Experts of a small language model.
Size: 8 layers, vocabulary 8192, 27.2M parameters.
Experts: 8 experts in each of 8 layers, 240 SwiGLU neurons an expert, 1 pick a token.
Training: a variant of SOAP for the experts, 3801 steps.
Below are experts of layer 4 (counted from 0) of a mixture-of-experts language model. Rows are named router (the router's row for the expert), down (a neuron's output weights, with its number) and show model dimensions 256-383. Each number is 128 + 32 x the weight over its row's rms, rounded and kept within 0 to 255. Numbers have three digits each.
After each expert's rows: "comes before" lists some tokens at least twice as common just after its tokens as in all text. This comes from a sample of Wikipedia text that the model never trained on. Tokens count by the router's weight.

# expert 0
router:140074090147119092124082150080181134170116105106101103116159132131041109149151106132111149123131173103162104163117096156112107130127142135148151070150168147133143128151107149192114121155170182114100114191108166205150125110148108145124117148151085120050179083091120126108144109156108179119101109110158196190105100134085124045171116097118131113136098121115169165157123139137091133167192
down9:140159104084073138099081110124171118131157128198138122132142173091067114138168092183163110119137110115166149111156082136142112159112091159145201146136131156135079106166115076162159077157113090141072137160129100094133142108078162159099111140073161138110135157148090150194101065100150163120118102148138108156152137131143187170216126134156116154068131089138199120113100191078080157126095
down10:105124165126120136075132139169163145206101135128100119141149172122053115151118221120100103163097091098141099134138151121088109067140163163123141149079142094151196139114161122103087124119087122183099166144174171185114147113200111152203145175225136150112155173087149124130204074241167121135128098125147113102194083139123141164124103136100123140124126187150129125165159133126084088098154
down11:136181090084143203119154166156119190098069162116136123162110208119118144162156080144133110103195161110143168140145132102071103058118123143096118140101176082081132117098180134133135069134112134145154149099149089168092148138164135144130094164089177101162123182136091168126129031130179124145200177163153114185133164139059174119088110107080133116082134123143099126091073095110119092169111
down12:110151111090129121186082082053101135115123154130159164128156160105140179086174061094125131141126109086122108129115099131158141179141127174142108156097134127153013156050127134160122122144087101105119160130117169140113165152136102119106103141138157081141182102100143122178107117176175135118085077066164093130128136122148121151147127126122154112126068126145106111123148158122098179169130
down13:060056152051082101129097172174090120155106181116116143148122190122128082143244143119167161107133100114132148113189099166078159099124116154166158124141175066141152153127128137157113138120061104144132165150115111098149110154123152140140128115151098097148111091184137052094111114114106073166129117103118141129100144091171129099077155127184118052136084154134096115081160113131129121157115
down14:062112132161158139168143149118198180206164198061070112068168147133129162180141132167115119161109088064128168139115175113142142135143139117080121148132128136101134108149122105046136136062117129074112099174113125111100110139103128146189113153115183125133160196143090121092105134131090169156112116130145144146069141139155111114101173129161185128147132128151163178203162135111173128134160
down15:098187135133125080100187126142098098122102145148082117121180171107117076119152020128156136173137085106117135084098116096118161085108190097179106153149156124137092091101152103124140228065090099104139074101167164050122201146125168173089088142126154182179176109128115079137103174138097136110100129162093146099125153151138173104139177136111151113100184099146135093013130155102153129141100
down16:126148143175102135145126113160134141112140138134084087162117098132079130122085153113128137169124161086092112088129121143178108144106126083086096149142104108175137128053110162147105054158153134041071152084053139154130132189100150160145158101139121168127131128121086151133088079143091126089080115161058102141137123143109126109118189124125099106113074086080178073121112127142128117165153
down17:129147150154126146145137125135107102122180145170149125116136063133082092113114102138123051126122125138157191118117147107101115106115136176104073180173124119213156126094062141143093123100231176193148104136066159103151096106140132116139120169160164086165176114181107106125168184141137123130119091117120156098084070122080156109111188107027125094068137104114133107107111150133132137159122
down18:128134178105183160140126112085169044137177126122148135060139148146202110178111142144069149123134181117130102130090149129100119180142177129157110157147135102100113116108143072209119172124200123139119106187152094162083139134095144112147125127097093122102090185142136127154158185157096127117072173081180144105124162099111105154140084123162123109166117100088077093138155104164124131135122
down19:165139131121107118147109064208135122103137103125091097157154083148131198108098133105149149092081123152130163141159128122087108120196100159138202068140131156099131093174184147123117118140140055126103110155139161080086125100120138142124082165117142090135164114149110128118191093094153125099176113133123167116180189119115085117134153175171142056154137127103140135092178182091094106150091
down20:093095157082117116090119161132079131104169105112138051092147093078077087140186106066110170134129137160129106182092119201127135116150168118130205187083115119101140086153152151166134153105070151105152102108131171137182126181134079108087140137124150168086151188111113185131142125113181186108163108166129175091114109177146128175158116168151125167155134120172071091082120083120152125163156
down21:116180142164149204096113078120128159143102117150128156105141111065146202143109103118148168150148119121157163109104096121124112111090142106186154169101099111151125079183107150185177101101091149161135093145147122098165153138135128084094104141117171084097164182112085168115196175102114153126148157100159191167123115076152166082106124105162117090086115170176118186149182124082137091137141
down22:116114128172121070108096135140091119177112157120110117172089079186093067152132092147145113107103123143148149126185090079114092092086126127114134124083106093118109142093113114178081085131050143093143154111103107119106130171090141122114165119149117134169122132089170165115116107193139134060120120093130164157110117140123074146125119111107105113110173152121130155087109091111136135148153
down23:089130132158135086100129077097118156089140151118096156103111124113154132118134152147129154163183130115158078172156111108162123097207129119123174119143105125107147157068109120199116110144177168113117170102095104109140132124104095189119138162139101080196128159136158137126079071107146097051124147124066166123118158127126099169149170119116180059180182177134122126168109089108127121073153
down24:151189120076175124104075132119120114136103073108158118108159166143134136075104169089128174125118086117107108099152074131110187105093172088119114113147139153147115153049157134151141151149145147137140105128108174108094120173123140140160137105175143133211069138109133156144178143086070089119180167099118097122111101114158112123146133129168120131084126122146152136121090188192120113130159
comes before: "| ", "- ", "and ", "which ", "201", "\""

# expert 1
router:085099140164122149114091149119064109160064136109108168100139144158152064116136181031099065153079111135087163128130114098098079110173123156068191040092139113197222087135142129132114088189199138156114177112060166131101122061110085117126133120130070124085123129145149139138116134081085121093151108094079118169080111098157163133134113135051056113129155108107138078188144083164134155172130
down69:145189069072152146166132066123133100115136163047111123130097076114160135180081127093123100093081056107155147161041181156117111143103166123203148141114217191111130112093171125126094075081108111138142109085109121080100139120134174137118124037133184140123127100156101109113114114101107147106165150035086053146100159162087067091113166175119098118118121127067139176126143125098103117109085
down70:140094141133149140115117137140149168145152153127131088241096139105175135165081109111153154114078106125176095134148133148091164092137153139147111149054071119122075144129122064131234174136156119102105147134144106140156085122120101166114100119151083130157121107134119160131114132164165159168142135202167111151105150139148152219153085111107104084131174136151147107099145175157077120114079
down71:125161114120064116173077098149128176093141136108101142064064106116103127137167167146104122102149114111070082177045111140110075146118118104106084080133148204097126105167123121135085105129155148114133182095130028098066164145151107125190111147118088181126105166086155107152088102120079113111139143044126147153095142123149134154162136122103164102152137122141154096106155157118175074209121
down72:143125168111143107102102164114077158147133116170178164154137094132157102182127096145162135106190125116113092128171139126089114149161156168114126125066086179153117118111062109100135157137119098124139046163115141106153192140130131203140153118169098164098122099088104134099106117057123170189076117151070101100183190124085103193145125149136126169122131127117145108141138118125117122131137
down73:118075122126133116116127102114103105141142154092142180193163067138131221162132144123141141035196109150115169125139089112211226132119154151182189139134069148191142099130123138106103159141209124119124137098125115220112151135085109129124110094126067094112132108116161169157144132159163186115094154102168127135146135139154103126178123092158170130155121138069130105144140129127092116184167
down74:079133109170112170170165101104126113156074191116135161082074133115114141102171119167152179129158145116158099151042111125132125197097086154153136129140149052142066110130050109067178082161194143098091177140162173117152149117138069143174105147128115129069151088119176145122126058096121155107088143131127153171116131107121150095102147119127183139137121070126177084160133182106118117136227
down75:084082073129157150158181154108117115108141163108175130091104138119125145164180087147161153167191123131158083114112139132165206099155115098137130141128149099124057083091178112151195149126204125134205094158154158136094090117137129121142111102124139159132131184158101129169166143115061122147170144087084173094166101137121128131169120120133167112102107116122121127122177141157125124156140
down76:132154155141142100115111135140096077097082120187168103101138154109158126113124111119171078107176091160144129050113132111046152088127135140111162113094161140132182155093105159173180085155144082100146031107133074167141128197150155117160099121105150141155116119169065181107093116104165151124177148091120160131083080147126140194192118147094102082176100134128152162090129195126064110149150
down77:100118122135066127194096223138117160104168124172144137105125122146081157115107169101083171091128160134138082165170175168108143127142101126111110104123130113145110145132178126137091085123174109139079117155069147175116097159176166178110145125100150019150092136122135114144087142100102146135153111130074148153124167086135161076089136086175102110146112183129153158160134127190162115132144
down78:121081169083132121157138121134128157149131134089114200144168198100169158131135117116102160102135061120149186088104100149109178159150123108123098122124157053153078116130052104094128134164141131162129199114131095145169062114113171158134072106117120138155149166087067129111169161128118135148135155106118173147145076127159142123159144066133093081149116177111062148124060142110189145086147
down79:097095118142113159119164082153061117127128125033131111157088108120030128108082121129146134131114147083115139038114027127079135072056098158086125182138085174109089174162121141110156140117165139116172078157138153109134136110124117157137157094162158112133131156143149097123122171132136134167125147110107105149134145112186116129139091182120144169156137100126149143120159109086093119121103
down80:171114146127073108174060137167137216183141132104129090119137143101112109143069082117093138130116090164121170118157068110113105109118143123104151090162110140122129112169144120152168111132193167140115141115148092142096148088122146079171168096140151145137137079135109140190137163122114110161109119118133153076120099115082119167170082139172135134110147114174134153151118137158109109079147
down81:079082116067148108123146109148104125102139135127114101150132150067192148121129126131128115141122146143127134057174161096126102084154102096102179127129118152111139149127097184121107105114143216092100131098095139121094151160102129110121121094189186127135114089149177128119122145138152202094095073179147116148158101150164117132180122088144081187069161121083162078117143150142091118146116
down82:033147109158138094141101194145068052143102139180170143076136142135132116110228175130129160125101150125122123134107119118118186133133096127120107114109070117131097092087134106158149147160175154158146113112117123175169182073196121127103122146139099205120077113139147139092105093094138115164113088162088171139177111182144172160132134129145096161141121107113085123107076182118190144120148
down83:127102123176113104118114111170103144131126128080136120149133068092126144152164142167110121149086111087117052211136148062132143074040121157156121169130211076139113135102120125155128135130058097111098096138160131108134129050115106118105117138097146170103144118107129120154084077174140117164097111105146056142134145166137125148173123095120121148209087154147148166116132173149100144097152
down84:178112150169141127137167128169132103179109122125108114107111144130182093131124102094131168146142110141149077090190125139097102121179149108106176116132128143094124099159059194087119126158119070074107096095147143076106201138117141118121100127110122145151141100131149076147111156098123120136143207124085165090166099160141126079168095152142076109105152174136080105170115139072148172119084
comes before: ", ", ". ", ".", "\n", ": ", "'"

# expert 4
router:196141105183065135091104176118153158134137077149169084101126142132104106141140221129141095076156174133105129109148041120137148110139139133155145146142147037154147105223128131110125056150133159163119104108142138141185075141151090133178153114187129099154142095103144093113138183134127152136069110087110137129162172119154132149144066097164090059147092112114167100159136133115057174117086
down4:149156113146166125149152057182155109115087143167061183114114165188154189084128162095101088128133129161165136134150100117194124129089184134149105056102112104080137167141100111110120167108174054203150158121158147147092127142137176159167129149117069143112117145195113173115187138170126133111133096131097026174150140150137121100099081073117116122147101104104123089063088144164159109089126
down5:175089163081162139117134112134140122143102143161161148098177146128100107117162112123150131102075133114129048125160138144131140072079120145088138134140114142142172145116183122159118095093225096104159129131145148125148100187155170145090133118144090101164092130167176138139179084125124141197182092144117135116131116129092117087109077167151125095082089156140169138143139086138159151141090
down6:100152116124153090175118161136149093178090134124141129105103116143111132135165159131114138132132101132130109116089145139170115172183184115165119097151097097142059155097189140100164069154069099115094132077208101094105079096115134142158082139121117164101087253158153137117132133136092171120142158119111170152146151161117161095129163134155147112083059102109140139099179193131095105087159
down7:113081128118089136122159121116146147098107162103137166129129084082110098140130159130135130164130130146145082148121113086133139180137144153108169112173168101179135124171145116121140137101142076134168152163185133132086168137113069125175134145161140107139116120152130111099172167134132167103209147180124108133099099180089124079098138127109101120146099115124117111122115046155180193124126
down8:142121105133083106199122162118143134081110085135171107154095174099140107124123177204127173111178132105086124185153103182099134128105094138122084173155176143083134138198091161112147155094146065138141137123186141134123143136128118137140128185131071124137137141184116159104184094147138116056132113137087085144142083091118087162121129124108121178066076143080152120127131142147185070117104
down9:088071126141122079168109174122109158139131144134116159107124144114172119110091130047128143133097194167087104076120111127079146138141125089062111146083150110071123172214101118114160114166054171182078147083119117082154147175138069123114161174131118155163142154116154082123125153096094167127167153086151086189098141144186133191100133165129177123154161127161127192147122137159103191145141
down10:134046156153107129187117153149136093145099104093139071149105161093150090086171088131146183105088103118154148165129165053115101138089162129189164140150144165158116136136130083087129059124157151046132098123077162111143121192104145138108091109127161130145147138090138118103087147177128099101112137105108123087149096100118158124106128146152134125167141108136137157077150113133145147147153
down11:117128166115156162113073132134134150129127154108134170135136078100066156106137146143146219170103094138197123128114153133108141128077088126125154135146128161118173185164084101121097185127087144123148157106134121148173106168130158204116126072121123151051087119126154123122201180119094102135135125122199115057127090167182120154166111094129125138143121134145114162148097122118138108102133
down12:110112023163143179131136159138175170159130149129154129150108117081137118108076169084134143127191160158115050096152169120124090068149140099139085143173132137072097120069108120093162095135187118125108124134152171234144126139188119133138173115138164136087046168133118147093117051181141086101141118118151112133053148143159147162176123088118097116174119134083128165121152055113160127063134
down13:172120183152110125204173117107100157120191135096190159091157107110100109094094171140140143152143150104108129202115131182084186094075128066142125122168122055158110102146105104112074108175194112112125134081131175129142064142130184170161128098120085138145122131168042136108126085119117158111103145146122168073112140150151159133077142126105145139132067137122155153130096165133156099120179
down14:126117145144155122087132109140118143157087171061146181157159122155165107116153159077159143159162149115117166126124094101162133110101138116166099081121129084174133126088142174133129095071129144138112086181179123085131189117130181172104106139122106122148154115149095160148104078092120094236060179160139144154149094144097113140109214187116099121071126106194129132127052140082140142107111
down15:075104108215139107110143090135183166109180130114079131103149093083115175084096058123137158141063096125165079135094121112143156166173149059131122116135118157156078145106084101163126137191181124147132114119146185128148154076146130071147083114148096183166109134170139130131157110162138216090094136143177096107138107086179076128131105096116165082144127085094131131119151148128172132143116
down16:144106136159133147158180124149116104128136110105154112076139079112104143127101128184133161140134132094118114055117036073193145134160100168100140159130109143162072101168097145087124131088114152128109170147110109134131166127114151140196127144141099119130161130094139147172083180160092134145157070134153157151194177169139150210158144131162136142093125191082191142108144124117111186104106
down17:137097135128123155115185122116112160133193163100054119141182092143116137119104165161108083123084138066075143116188176168132156145172154129091083080166160123159111081176136198157131096129120166103100118138126158145074144088123128131155136103085158167115147176164165131105165159155136087169128137114179139098165158141178144184063131119174118157121090115127147068156151172107139135134155
down18:062160129128093180114126122119144116082080122094161093186130128101125121115136176072130156106096115103187094125148139129181073151157070079129133108094156161106061141125133158129088153105155152139146149150135156145165127083062184069082112103143142222154079119130094107192131107187120100074120127141096119117168113072105123106115132182172136149121121120090113144064099103142161126098126
down19:195116122170090125150142131107200168145109181088094160107175107167096094137124146107113110149156084211137110106187124134110169177122100156155111105180169134158066089149109188149149155148121154151136116164123127114080105103093128110140130062151127100080081093143142126151146169172147119110118097141227094148100139142122099040150143059139137122126100156159113089072205179081133130134111
comes before: "the ", "a ", "to ", "his ", "be ", "by "

# expert 3
router:146103111134139069110127108123061078153111124147150139111145139111074084176139189128123069067134167129088175153105109115127123163166175176112115172175149125134137109126118151109102153172167126121140102133041141215190126127136122144103052123169049106108136035043145104102117127125131154119136139125119132137136133066200083080113113092094159125157108116112121097173082105160137107197138
down22:148158149161101125164129115131172114199160096123140099151139098150152124116163135181114140103098139160150123193133130146129088210155163118166064173121194036148153171145131148108107107140075135140162106088118106064087122135172172090206172108099106166080144149213084112109097121177116130132090124126133156171133137120138172145117171120098155166151182098153128141164154097103102183130160
down23:162125057110118080079160075138155139103125146130076112099156108111082140130124136122148136107147118157133136122058151122147136148082144103147140142092140111089071100146137146126127061139108082172165118118084203095118131109108142177124163160126174162118090181100091053165119032146146154143150152199143091101133161075095117116078109170149148091079119145203095133097142131151161153144105
down24:104112147107155160135129143132131139119123115111181104126148173118175154101175137115125076125156142143114120179031103079135087080139107119122134104097094150122159140099146149120107116118213132203167095120131090177146149124104116111127099131075101148130111109147118096072141100100132101167101085176113112137138065179170111138113118128089096175153091161165147123178119164168172106095097
down25:157141096133124211179139149119122123189135036164122141081149150124136160179134108159118141040135125129147207161107118142083131097124150135167148102098087124108156096143153127067128129138154137170125110167144124136119183175157146201096100120139103150147125125151081073137101133143123160055091143159107162115121123161110128125106152105126102152111156127115136102113073106120114166133160
down26:093143127077198134120065177124071112099141136153163149129159123100102054087104148149199086128096120059120141128123103129083131094126130104160087115101144135122152095099159126129136198140078091160161149132090128104089127145114089098077192157136162115143101101079119141119166112158109133083072117157134128187160082122128124191077112137164066156161124154051079060082086105137120138139104
down27:165148121141183093149110108157094145075150146081170163124204161141126163139165130161151090119175126140108088102170177114141128178137163195106134166171118148136105132152151170125201144174119141109068112179104157098107116172170166152050105085154113124095113115157157103097154134123084119134168135100105151095127079046071147134107107094118150148188118114141080117105158158113138096160112
down28:036102130194180125086133177105197136147104114143120127129106148090154087083101129138129107149171138123117123182156163124142121153159123125092200164156122117145102115091092132150105067122084178121122117120050136099131135156146087200123068101136138160141073168060126115171173104169153108122186121140120136105115184163117115149136145112109124089156181122177099145135099135139148125146070
down29:089154066075188103168078120139110170126067125104138118136114181116072176145190116187161119097155131182116119155100155106071109169153116129143140131132139118177124163020142184083154125131070131093128103134136088199155143137148127150066118119155081131121120163090177183180131123096163124135124090150157180150176164112217125088147134106116177155137150118076139097102174155095102134124103
down30:095100144133145160151118168091117079072154160110100203108146085091158130154160119112148143164105137222128169104156110124112129106158124121115159109073154141106155050165129084143095171121172127146130154104175167146117109097115150130146116149114168154178158168158129091142142156200077109157126107124096117111120073067117164117136151115124150093150048174078136131175135115108166163121136
down31:132158118150140097101081133124098118153128160094163132169155083051118123090164120080180126159111191106094082152123127103174119163129138152216155106106120084157078120118160163162146088150145167093121117119183130078094223088192151118161124085130134091150124089133149115148070140136153149134131059187109125116125101157119158079085161153129088112157120114103165093089142147110081136137146
down32:137099186084111168101051176122156052089102124123141110158128138111197142094070129077091132129144112103191140176125070092147119149162089146082178152123105127102196131113178156174078123153145129114076125140118130097134160131188170084108101099111099098165096111105074125203145133105144149085121144090101127127075113113116138117118152116116132155059133090133107183110130145154152104144098
down33:064099144146084125133109137077116145139108084110131128161122120157069145120196150148138191151062079064095128156152125113110168135063133174103186146125197143166149140074106145121101090143156080116104094121122134135137136181154109158133187160126092122175127130122100112154049145150092159126100133134127071143169195067142105118144191169161158123145104116136139150137209132131174111101109
down34:116119223153115220136139157132131155147135114152127131098114148142109109093131086151118141184140138106076154119149112130084180105124129153106089124108201090142181148136076126123082153081139153094185130103108131089197142130097105106119157158146136158116087094163125163166187112141147149188125110112085141092157100129128111129118118133103102121094148087133127165119149135070167186134113
down35:149136138175139124104123085158141185150127095103093096197131151120157154141139116133149128130123155144108205099153114096144097107178155067128190122158077145159179085142120116115132107108158169114142168054100140108188100147089173111127112160074130084140087135145114176145078154117166067148152113117174161064122102153121094117221146070129134090119164070096164146159103165127156111137112
down36:145120147125154105173113085159193115173101147097142156083073048107162096101111104151189148081167125088097099162131117121136177092108158139138138138170089138123094092104110073114158145166128159144153146152120140148079150081145120090164093126164031124167070149136070129114136124131197072110121144145122135155106117160137112159070046177128129069161148112110118096122115068135169159165133
down37:150182140185166126178064135166104128121121194144152118137145204097116158096160097090079160113120196111114118145139109145154130105189136150108047134158113128122187166160107076152169159169137107084072169158127170140103159193123105111182085125138155101150112091126150118107130123138159137146109120092080110167082088147101155150089113147193136109138174122138123079090111137161134084191102
comes before: ".", "–", ",", "0", "0 ", "1"

# expert 5
router:192099103127110148112096166077080139148133112178142126098117143181119055125185103132132116119109104135094099161132054108144084103110107151179119068142139116131139118136125116125146178117147150159130179201131116137130082122177121145123119169144115085179163054113111111117088157123096180101158132145107123126086204133177132116197139113139099079213136112084164098126119107142107105171132
down4:097109094164104131158157152158079185180128115150150157079138112120091086104168114127069123123114144104124106125130111133193094161123104173133144182063121143196145105095144215090140154101131142093141115123143128078136092102061179123088080122093106155122155101117107065111128138130152103179103160161109092092136169139144121143129192103130156123167109089104128133124158133150073121102099
down5:186087117122123100121145092116131151166078160163100151156132085150181185128111099087146088118177120105127074090160145098154109151130160123162150186128140082132115151108152181086124139102147083114135140138130177189118170209116071159081146072099140123126123101149090090109080143170173133137100059160148092044112099175139119069178114157137173121095165167116102077119113149129123083117116
down6:164173107070095071151130151115152226126129137173127141161184129103155084089166141155117128127138121143157093123156168140116142064133083101131127185106084103141089104220120148181093097064147099158104149178190122115154116121098150115131166158069108090127114106139079127140167144156129077106133100079139096153111173086191217144114131153101136183140056128049134175145148127134159157113175
down7:141120127116152132136122079082078114083084146156177152202158126188159167061124191172178112133113079142158156157112091186121092070104142108158137116128136118144166165113128118043109086127124140095103105150082154174133141158126087131082161122117180075109163147107123129160149117065131093107172208171059133143125156120124128132179108168093141138102112175130135198102126170099086084113100
down8:086151133124116127167116144159165119124118079118149071238196150038160135216160144104114126125139143079158144172135099177125127151097171099153186135177103108144129151110140056143128185079191140156160129133181106172100067146116134136162113174131119116093070150168146166094090142155124166125052194164119128096120110132158197133115141153148159128135122170111152107151113134149118134064091
down9:081136192127106061134157102133116089101130149092137095104177140153118152089162083079155177088102101137142120148143112141109163201096114124121103050154101117155135145113156142131136111140083093146126098138121079141161109098123164204080137147105078102173179100118161103100119100129112180120119109137125101104121180155169140098149121129140167077128060114145103134067169161123123113108126
down10:081125141135121156183095118122142184134104146132143141047064133132089128098123112065110163124141075116109151123116126119094166116144144140178175076116152124125180102160171078163106153128152117136137156162131152123154134091100103139180103208125111108158047149122167146065165153165158122148131137157129119142156120099145112124103111118115144167136149198137062085158165182150142165101121
down11:123154157208051119137180117135194125150114098157074200112134087151145096145109128136110111193170117108149157118062150123144133148145151159137152063132114065161097097138166145176169112167118090154137132152127122171096143159174141094138150145193146129139132127112103065129120108141117111185118115130106134198135141113102068134123175149145054123130171128163135100118119107115120137143042
down12:146188171134154115132079100133156134154130142129133122106133112080159162117077123088091143125124142125171109117125111164107150107134135085165130124131117162122119104128133142061108149144115145090066146188092109162130160149097176132078091091057082110140112149147156141138109110152131148103101104071102055116092176081125111086019199068126157097100106121085129151151116184122144122127128
down13:161163135156137118153181140146119125145081167150114182152165128152119100128146126126138105139080059141169161102113067127129113099131109108078138130154140061120148174150183151118132074126130124098116149095142128133198121102150139118155149142130147104112120117068129139128168102139114172112072121181102177136138109131114145088166131167177096141173090147114133140102164140147130099139178
down14:159145157120127128118175078137097127090087116100110097146136128134105159138092122127153174160150191153116115136102089113222125158081115109085118040174140107112156132134148127121129139118068143199175117124063105061159099150119168162105179123175164120133122140122147123142131190110130115131108114064076103095133141110101143146147183163169160141078101116057165098133128158104166125160048
down15:160147083083079128159146155101119130074168131136062160118077150130096152185119069183123147091123119108148157151151125150086133074099135161131144126108126093096105115138102108087111151165201109108100084185077089126143105160131140131093165091105069115132206161183145076126164119126113088171122085118152064156142140075088132140146140146130178109207110143108115145122126202145153088081191
down16:134129108107096104085155147127124169139087093160068076146129126090124155147140129212117196133117134109121150097085067132122091096067136122109140130117094149146127148133087079130157105095163079099111110119183137143174174142133111164118150213134149164168108174077077134125113083078152143119133134131141124124157178099108097105125134146138170091075080174168168098170141121157132135125154
down17:134124080181147080121110051131090134102106065122138123159147119162142104116148111098109165137091064146111118156111108143164154127099156123095123079149090171120141131136175101097158149175127123108154119178086097163109131131101140069068167182139174100122089125067176125134126132170160104067127140144129137131139136152062162137114126097121092100131101088162120148128117078101157132173134
down18:205162132145145128116197083092158128117149070119128104143106092091085040151144155082079127099128155082127132112183163112147139162091124108221110135122123148143098108107130088118144128120131174125176097105146136158097141083132130127105151145060120138155176099142127132157174146078137114188137100096058045107127159122119179175117138136186116148128155159137092096122150128132103089155141
down19:118139100162141150131163192125098098126182169140113100139103142149151123090120141047104118115068172097108118140136106172120105115097098144119193154078180146135129154105108164142119105149185103154094099111153142092139146130060072094124126167110137092092102157181113180183143150087105207120156093112135160076150111081097122102158107168149111174123114123173112149132168060158074157128088
comes before: "| ", "(", "of ", "and ", "|", "in "

# expert 6
router:162074146156139098132122128123103075138108098188123105113092112176116174138179155120085126069104148090122123142060075130101110077135119139104107133116148112166146114142087118154124107136144156117102147186125087124121104138224150160134132129138049143142116112134187084142100131099121124137078082094084120093142143124149095132151139116105086129160128097104158120140155101146072179146139
down22:117194119137058123123119145099064113078064133159117154198182132157145118119130114146137121130098144100175080106098157089126140166120113090155208113149087099143117166128148107118120127124098129105115134103134096107132147148097066094105075187118078151081192191236104070120115169116145128144094092108133124129103103181093124156084101132114170181194168153156159174152146127123169140151119
down23:102142107108120152109095100122085136172092125096160117083204134136121156138117079168132140137112124133120137165168116099095079155102146145201136116169096166086147132122130078158158103117181140085130083157119167166021205103143126172112126156112152140132100145211134104131114139118092157164120141112138105084140207129072141094161119090079121145107112173153137164102093176155111098149154
down24:167134133092118107080119154112090151082155142152122118126141136161140131104146135161158159144183098133076195142112082157087120086125147141123153135101161122116172123163073085129119099130184100106098122095132128172136116136101183145109137132172129104146113127123095123115113102116156201122138158106127196135084166145092100142129083118095154141152076163115142096137158089072118117076166
down25:124054206154124102126112102132178095100111098196186150130130117132165064123099077088180109179085167192122067136077112099108079128122140105109130125136126108178087111076130165183152116179192117141116125122195164078101165187142153121183091151129109108145133135127144112158095126109118146161193145157103080156156142090135123119174148109078187121093152097159152170153159179135147114168097
down26:078121125150110132100143157090100129124111114157111137149102062189174192131147115136144175132214083107147084136139103119137084122131133164173102078139147106148134153144116117177220100067078118087086130141167120093121145047158109117142134080159128172150179152103149117199176153173106082118104114124125160145065124102083165152097125155055149178132151120072154156159103127134196119112142
down27:130094131195086110139179100175117158170141153075121161124172170085138104077124112137117080102164102065110091135129163158078127103125139126124192145144146167164135092058138141108082083100192103119146121085100109121050152129151140136107122124122156131091140082114113108074089159147107104134120122145101082160101104164111119083135111125072108081142173113118096103108070137108127114089148
down28:119124082155096100152180109133105140166138102059141069115114133115154183157106135067145170099073107080054056143162145176109154141124109171170133109217162106131106088139143128129082123130086168084113130156074115165060078069135119171117100146122094101115080202156175152130134152148041131131169071104108155174147129107137171136116074107155097108097119101164125093122182075124051117117105
down29:096153181119201112134176078155129149163136185167115123127159127080110091146086046165157125128172180106132129137188136141155102158091138114106162149098110103109101092136113113157202096156150170152119127166150136130118105152116128173140092200104172094079166130081153168123108094097177108139133126132062118113079105141198130104145140144117103188113137153184092199168151068166068120140101
down30:191172098149173123139144155130152174105144131113069118186141147159130160148079138095094115059141185166105134166164141142056088147145107121100119088155132168115155143159170162163123113123104104143104121078152084138123122125105083089114169163113186115122138098168129182130123180139142089162165116091170137180109100128144134136110158128133112099129099143091178161192119167098100141111109
down31:129190111103155100143056144125130225142154192132160118149070089099150022129132141089159097093146114087136106164129113133149126154121116191152118172102132171068210108130110174161167126149208156144157154132163114094147196182078111152100143158112104078153166164141127085144153141126169132142108094142147077193066188160117104131131158161120147087118148163184130109163066148086152103097131
down32:140124107183072132133136103090060135137090152171118165103188159140140140058153119097114144076082116130080123082116092058118129094158115171136188094128115153149119096122085132114153086115115024112104131137104126150161113159110143073130094121158132142093134171128144113118188180100084106137080200161123146115082144134147115116173085085124133075167099137110087162153102066100104127135129
down33:110142110129102171173132129112116097098105132107146047147158104113157153172066170115137107176119151106169091115180136138166148066180121123138134120122131144097107144055194162115153101071157127126082092147141178190077146133124150191136166125085110087125138169108061101150128170156112091147163141079171093164160120146131129163130132168124099091150133153114137116086135123094121098148108
down34:156139187169136137192118096141041173130149113185120073090125143105134084128092124108115138084167137077106143160105160134067127108140164152116145099128188119128138144113083185091125162107215117082048144121122176156117133105209102107168155206116056109180150138102125140105085103085141089164132114156105116140115141178111184098115142145085079146128097133173152090149149126130095138152108
down35:169063112168142133193113207189150113173202179112126185160143096142167094090163139170163115107116114196106139139139087157181113147070161106098138069064133085105121148143134098103137111181205134158155145115113086147163130161123128080082096094140113138136145137121132189108097114130152129144098109091101136159082123165182114162120169179156108168170134152118166103104143190139112139122068
down36:178142132144105130171109080111122150124106139139072140090147103160100097178149100123156118113112104123144137108126118124074166107186121093115136073150128084142156184168140153091114173144166109053182062098197094075108066152073091107122223111081065098108085078148076176106159135119109129131143140150136133125117078113137090088184083157106109120121194133152083130138148131130130144120196
down37:167122150151162112118145036145086119107105100081150101118217154138138126125176096082107167141147135141063125120137142081067173120155145157138147117117101125168155125127121104123122125201157175094159135194108163132103128112129162165156182103115102142160107109135161108114180128159115154162139131155081157115099172121142100141082132138106127134133145096155130121148169140158141091175129
comes before: " ", "The ", "==", "\n\n", "- ", "In "